{
  "experts_per_token": 1,
  "moe_layers": [0, 1, 2, 3, 4, 5, 6, 7, 8, 9, 10],
  "router_score": "softmax",
  "lr_mult_qkv": 0.4,
  "beta2": 0.99,
  "lr_head": 0.00567
}
Below are experts of layer 3 (counted from 0) of a mixture-of-experts language model. Rows are named router (the router's row for the expert), gate (a neuron's input weights, with its number), up (a neuron's input weights, with its number) and show model dimensions 0-255. Each number is 500 + 40 x the weight over its row's rms, rounded and kept within 0 to 999. Numbers have three digits each.
Before each expert's rows: a language model's description of what the expert responds to. This comes from a sample of Wikipedia text that the model never trained on.

# expert 13
The word the, and also in, a, his, its, their, mostly after prepositions or at sentence start, as in within the, enters the.
router:498451476477491500478494530483450528540463545516549472525441525584489518588438523497480471457549463545520579454477474440554544519440464555456525478533494479511439486478434475444517489489442534492440533601469446461500429486435493474447461515462561558465529479469475480521492447513425476562535499506573526501543520494458502482453569464518475484451458477494509469515524478515468535487527519514420562542468474539497491529533534425447451495471503538509501497492512478539471439537421460470536546506521527530428436532482505454472546495517507474445546421497548470485490472520559537424554530520485529471580510490520509478487583560548561533545525448492510464456460496533464452517422538554548440503540522455571482518471541507541567435497447569488454496585450457584492485512501569
gate4:541597513502476547534522473522470566500461545469457512555453445586464533490524546591453537500542464513470486553499556456504476537509490588454494519483441491488513478478508494544527487499461548510511458518513519525505544485435513491487378473469555523494471476507451524517482495562470487534447529538485453483557504504536473515446496513479424430456514442487506502549469538463552471479496437469518496598514570537521482494581457398479482511528436496425491552493472497528499489502452546475453503485483498481595444481488530523528505491467517443484540550521500454468549464498512506596514470509433501479434494478441608489485481431496523538461421516453566428545531437479552462460494428447519537525578470469528529554538528382494516475486458503555511487525477504513551465455543471
up4:507565479470430534506490503514478548482471531462466485516469489558501471510514562536452509479494442517483493565473524492561502537517495601489494523477457485453532492516517568520493465483532529502529466543522562500470552515399519503547422494483526556500444461523473534565550471582524521538456502506494475528549550442532527524427511520435370484494474425455427510530483493468532438490480389506540486641546540509490520463571450421477468480546439485465454507471502542496471502480507513492468444456451478502562473466510489540528518466517505456470558492573470454483521440529525528538574500497519499413493531462478580481486474431462491506496437489463523469530525454473559465474492456483491487497545503462447560533523543430532538464490412511541498496512505501497545405398480494
gate5:462484471524470483515461518479465546463511442444460513448506526541572514512487445487565465471491500522454489499537529516484490432499516535565461550533531518558498502413497488489528502511485563554523501476512476480527497493521504372468449414484548590443482556503500488507490492467417487457462441513577482486515493474444498484574454476503491467492500531513503453456542518521552497463496552524507489546537531462534479442468418442489544485528453530502469480483549509494482499595514539441499437527426498565587499531514478505584509414501490528510490468525439507512551393485422576555507486458485470500438536506480523519529535439472529610488473453468467443495498495484625471530542472551518482503514488440437490461453517476498509549522495464473482436580457467438461401522504500
up5:558520501473508520504534457495527484563489579551512496549488461481438505483532557517436540499487475469549474512504456480524509559525514493448574453492461461455523511590503512511495498487518425443486478505494527504460494505485479605544540566509480415556524435528482524490509502525566516526552580477460532513501497526561473533453558523487518519492501485501508526542447484479451494572491453500498482466454516561458551547509555580496461524460528482495556523517445489522528521422483447582478558476585532443437488496476530528425463559484498477495518534483564466527453584540549392485513532546503515514565495505530502484480467531526480431501546540495564572515497504509367534473471532467475503512496522551547524558519470522500500445501462532523512556388562560584541605480512488
gate6:468502507548551510451422528456462503506527507518585508486460573416521471540491519395531563467567546521484511529533468446522420476458479528466514464514527498494502481441547464464496525482487526529432496535462479526450446486625476519494475427478505462448510484453494533496523472521494485462513463544564422513450411414474477492458441588484514496576511539520503540372530513552476474495482539495507460528449521380487479513410527492499453528474507523475471487606488519510518441536489479506456395493538543466471539508525477466470495556506498503557545549467488491492496500470428559481514489478486490487438534458572500525531461479539509467457542472480468475444461442431468430517469517539519506444467477443519476488471496557476537473464537501467515497514454453514574556509459491
up6:473502530549550506444421532461485446514520509500601491506488558429493465521481499415488551479571530515431478531506502466483411490459477517472500502500505483528527489443564481472487502494488483509446479552468480544430466480592472521492475439504543458450581447440488542517565456511510504472561457538543467487438408419464501505471433594469516496571518534509517524383517445541473505522522524519509460522496457418511465496428552498455463523452499503507517538604505509477478432500477447522489385502549545445487555550504491441486503568519514482538547532439491486502481513433477565453537491467496502477461564506531494556529447467567509474463533473439468491470475442443438441562473496506492530439480443476485492478480475513498517446497525532445532510507455479523540561485460468
gate7:479458488471499531462511541565448510532480499483436474530434501585502486483447550455471496494418440480406498463475528519512445480451507454528545592479536471532564594497522447489500535474495613482509529509463532521482477454513455464515485429504449550541507524502505541478495449473451539537419505464424453487427451530473555594547426508501493479494513438510493526497487447440499560450488460527502527516574488565468565499391507454528488533499519564467468509511457525511558601511512506452447436470512586473442575500539450495451515548544521531457417509467482509506507541517499483510560541455463484441515448529505479511501463551504490526496481435516526475552487502490470420533464479490490493489537475504588423484474480522470499444563488539522502550453478488458467510548466548
up7:511494505525497479474484434431554496453546491495561523460564490402521527527509414547527526476520570521588486512539482487501491506540507554504474445540436516451453407519496544556499474513515432502499452478534436456521542581480530590462537569507541463472501485478503445525498545509531435460566494589589557528587500470500431428461531464519528540525457560501498501515519565562479498538546505461474494488444500451543444509622514557441489485501472423527546508519562445502439419481524517527550550515494443546507439511479526483560461497462484493548562478540481467470483471482524497490471453480535501544493531509482500479521550455469500466464519550517509521440529449472540537468565554484495513513458512487392575531533506456530513538430499464508487471524511512525538492440540466
gate8:532542577548476571498462490446512486447489451520512493454544477517490455497479492532584512476558537499380482488513445439536469529558413497492511515542485457515507520540464503504477524504474575383450468492493484499507549515609478406518473497509479432466573481415524475405535482495492433456498473452425555411590562508461541546463519557490517475455458402509531505545546510492456518513499464519451526494529489530524522489460497485478462536563545444421485440426520444557472535540503489474469523472544511483442496469480510482479549539468527541503457489458467562458520510509510519491488458471476468456480517477576527501503556476489527445463455538487455445528488477533551516509546443435490498494468518511486437535491460452530462530444555457456510481483479497404519476431535505
up8:481598522509477527514516548533521500474536452448464552524505437554474467521508460505497482524501510518484516450576496484554480470491510440407553499560429481498486487509458508504532496535452514424431519550451480493400522471587533453523532513502518527509526457511554449499492591540487509432448471500517545440484511454503383486548500500514483448508424498470490522551466517475473519461525508469429522484506498509510535480481497493474605494511511486490444463459536423465489561537525501526512472374486499468399567491533517453525512582500472469510492566526481596457507497526433525435566467498474533531529532521522544463549479525559518439469516474550459494465432518533476497477459522491440520452519495579555510490495469454504459545491534456498503481523601441489549416492565446
gate9:486414590514488438485485521596477542459515518563441560547513517449426422535508492424540474469557547494527465493517493512516459475512516473415525492569455450566487492430454472529524533548521457415532497597494489463484453543468513518496521502551616525501499556509410512501462468526535464476471483459444517489492516492490517463510545453479423459549484543463500521474538453470583520506473451439461552508446489542510502511489476411594425515487522533474490517477548521532517501518519490545502569594487564535488527486501509546525529502505474544479512523395542537517534477499462446461478511463519470512539446481564465525527446551581470556486468465413518554546476526499582511544468532499512527487470486563475494464512468449521511521548508536483503562479472447491527489532539444
up9:571480515524413421450517447555450499443554558536504488510516514506494487458503508471550528523485555552500451616515482528482460452507524533495491444531516482475499476500517450558445535485563491458524510472476473461484520557456550536559457559477533483513511493538490522591459506446521511418463561506488535447479482492527462399501525523450485445557505510443586486617510467498447456415533557474553541552543490521520514487480494442550456458547528441503462435483583513557544532454487535515543492514474527532608502495560514536467500446494475451449605496486518544445551516532476527575521502540529501570503493473513456530508470535480508482462554435450506459534468497476525550555505511493571542460518552483458465497462519516473506433549535523537480541494540447484552466522539528
gate10:511568457520592528546547484519491491521480470456421545516532468548526505522415498415508564465526480511453495529468474553515482481498564526477530503495454478554487462539474558505533389471533532482477489492524528614538511547592544501504521437530537509478583471468488530503486494515555498604476524504465449426522506519498486563483445594499490504478580483522467485478514486526528562446519452497510478548485581430521494445550581476528544504468538593464481515568527460465493490518432412598493425484476489477510488565520545463510502525527444522514539471459536490527508445413554472475545517457481524474483461428466487507492505529533473482501536531524400509471468481542496450521558504487436450527499496530544557497546528488423452483538453524508496536501508499529506544452458548
up10:488425525470398484441468520478520523488510525532570474467455538449462510479608499569479444516464528474538499462511512460497505519504456478508483490501539497464522529432530457508469584536466481521513517505482466392447462451408437485518484549464471482513412530537522463497501502495443502388507480504514559570468492479474485426518546437479504499528430525480502508506500497479481427542463546473479537449524422576477505564439418525468474492550466432533505474455445552530498475471580590405504568514522509522500517440495476496493493462473564500486462523529442509458487571598425531511445493521513480490520516568522502495508479483463530527489455464482598471542516525457489534481440492500553551505504522450465455483458475509574556515468551470496503459480505481476494423549555467
gate11:524387440535537504482537493451483494490525547501552537552507494457487430513495495509467578522510487488543479520533543524467501465489485443551522514513423500436536557505533584607495516475439530458503522449530467500460476477507471498498495480511489465517515528451501586496469451554504473578499602475531577537467468433526522489500535423520473501470558498463449593485578449411537469503487523504494573468524432490501483541477555426485516579444483511470559549451497487527478499515482562499497529507404522412475489483486521483475544549494544477484457458539498526589476531463508543518555449512488478527518513553511492481450469428533591569487452483461534448501516524463427553504537470420478469600443492472506486467544510492496506454551547526493530513495517451533459555472516443
up11:476577541507463495493477486475481560554470421472535444461470422513483555448524529479538484441497500489463540486490494468506501511513562555435491519439567478557492486474437494465512519517599472562562437511459466463522505549526536515476452567481542520472494409580494454485517503449502558443604438445502512498521483531468487504430482560487480434566480479533493443486462471557445444503548512523488478508493570534505605514511550543474516373442506472513495449580466498460504499518488536471440506544596503517593522501495480552527448496486423517543505547456439515428479509502519504522472484466529495557488502499554448576544471517490481461498532482485489532495546454559547475540499536511464539405533446480520505558478506521450500451467471557475514475504533532499467447510480567
gate12:528474541494515544470523510477470543551480541590479517524529426519564509459475505514430489490556449535540518552545483499457462518542482600395447496509461507533502523501442544519464504460532457437450522505452582528497480499479475495470520458630484509502526454539444458480493540494552421462499502454503522426506476410518476470445449518526495547500669489520510465567443509490487496499470465489469468478429520490526483519481493494466529462523577563397577542528498523547549508487517489441493570565599478545473456529520477481544510499375508508509565492517521446507485464511556541502509507549460471563456508485421491508501482443490509435521484533526514481524485489495453441516474509497477474458559537448522576534455497522472514483531519505458482493540519543493517478530464460
up12:487508474473484436516491488537545469451511452431510483465455573496487486531533499541576505513443544475439467457423525507558524483472494388590558543505554502447485473524550483487494490522447515553543498503517422447496516479523502499542477544395462506481458546477534534467499448521464574528488505528499493513484519605487487535552565461441464466513348512489489561433534511519527521501523520498545530483570480530478522485522492503538473510481441433579427480498498462466446466506484517576520438436421498462537552489478502530447506521639507498539437480455494546467512556460424466510505491453547560444518473514571521489512502559507464549490491461470463517491527504504526535527538497511528547532445448561508436451553505460517511529471510503571511505468482437468498528455520517
gate13:572536473438526495520452463448436455503522490572527485531505540477494468494528409542505520473405446524540507470516468483469465530540563468565486549577525455456523497562529498492478510496497462519504517536544474513511431487502522508521512547461428533522419552498525538490511539519525499499474444495512454521532470496497501513493522453503508540490498469569495551473519517550459493532522485557399500488407532497551561478551443478498501462494505487531438586424504526594453560472432473484499476588523483502539423569484505471555480557511539543528467468438534551511538552483520513461487446528604581508470575522568429501545441513486479464449458531421538504519564515501547580542554500554447459520422536529502468511452532503494473528484524468450536487462463525505515438454560468
up13:491481510530452556495499542471527513472472480430462545454478510500529503474472590475498467546612500457459492559486566509514549493478485508481548444476511531537438518396467520510540478492519529526515426474453496499511567515513485511478493486525562447437586470502516452570506438466509506531543559536485498513466496483488545469548546495495437466543472510408538433545460469504539537501479551417556487499551488506483483465452520511540537502548456521470572389562500476419558452484524475488499536443470518510471589444487495588457497469469484462466526470480434468510474427517497492577538521492441445505494431487438519502437536483505470543546553469539507470462462477492481397443431520490538540479569467469490489460612493459495496556529508521513491484524598518501501555480463511
gate14:468456526479462532558523479416460453466475548526553513563457553492500533492514583507482560463546454484501516538476475492543516535446553511532551534563524458523518510548495551456503491456471507412534467529498558470490477495467478469508597477472455496488408487535490508564566501490434523462550467512473506444535451506510543461535518464537521505547423471425507518500432497513497529557533517495497503511482477422524501528421599420517476490562453457481463505468528488543471473491490495483464498515485479563504462478515482509458450519555559506454467459540539426497482462587431505482553556493513532495474496484467564533611557495505465526488510553513569457439469429494435498606468550480477464465515517390555525482446478522545532483507470536511496516527475587585532431488488493
up14:485545449496430448464451503613549526547550483459523482492480478470481484514488422608563442542470508527527535491520467548435500500562452497504427511508513495454499479461506441564566456551515530488495558524451476505519579470454510527482457497466493500502522447489505503459469476570573499544459526521556476575452526499530467491480468470492393474520500536579482515494582475517505471432499420489476557480524478539472516471624423560524528521481533509499516473481383514520505454423501512507564487486507473496545497516490456532542535471428486538524489579439468536483535498466510506488524461490431508543512479511548482485450505524544504476542498492452374432568491502523510552460484550431497531523510461560465473490550507527463461546522550507497490495572496443474438555504470523
gate15:468468412515560529501517507503514446497547504479471480546502478468484507481523476596536541444534466540509532515382451491475519464555517486493521498458487562475467565459476567534527557471480333605541591562538550532468509499473488566459511538487470521518520482432510487442501473479529533509497471444504520410473483507463562580476552525480432482504518418528429628469551470495507539534520480519491479477505514545543520523479514461471511483456486400489530491551495523459432477567463530479444449522554553509470488499514441497482480518479500510569484486461445458445481507445497476538485467458523460455552492506522507499429495523429543567460505525472406485420489498551546523498488475491503524563459495464468522446488493539528511487544522519462474492567487454515544503477517466
up15:564485575506454464491478491488493525511464465530527497423487511530509528499485510432440469538475520437480469514615574513526492549464485545539472537531521475545544410525519425478501495491500624431457392455490473484562490471496510406576486485470540508486466507593464512592464534474469492484518482541544507572517528434519500476473457467479532557514491592512535375520421516454529471470478519450468515503553507442431542438477526561576512516553522615515487513458497481545542532441530496503511511456446469513533514488489558490516516445484487451439488519501514533519497497513501555466534544533501545517477463504476494476527492443551449420504488489521557530578516522459487512509475570519494457445538462555528463554516515490483495457461517468534524489483481527494442440560497524
gate16:450542493485530462463437510535480538536476477538438558613488551502502525546508602515453476568473485475495501453519520524446502478462445563504442413463452544432569537508485525515452469496469549470433391466503446550554538488490510512473495524577512545499469483397493466419466473539514539584540566480535475502522462500397474461456481476512506511464450479481544495513466448505574501434581504487517544525514534483475539496455468550457494570503531603487444505440463469510529461519492497533488575475461513474526512560445481463449527466541510453403470502523549517534498486453560568488504492457464497510458509434497515566550489528466478549524518457473453443510511544475527575508510532485505444485457407472463506550510492509510488458534465547495545505477523468472468521471544529
up16:467543506451520543481481509510393562574479472470465528575519559463470547493442550463505488542424501494467462435522546523522466505528477527475551439441470524448593491486477508496453541475501538472427508454440488553516487515493465490469453486565468491491502487447512486509530504525564512566588512493524511486469525495433594548494451538524528498455474413477536522525464447541472563507474493505504560527506473459530548558490548528454523527561473539491532534456517415487509525547530521572486522458434478507445521544448456459490545501515502464445493511572518522498575503524525512512478578479490481541389487493540487532461475514460484532553545473462575481496483542472531524523515517473527520529479383412469560486454533507432498382536497571508532548523519457540493530521566558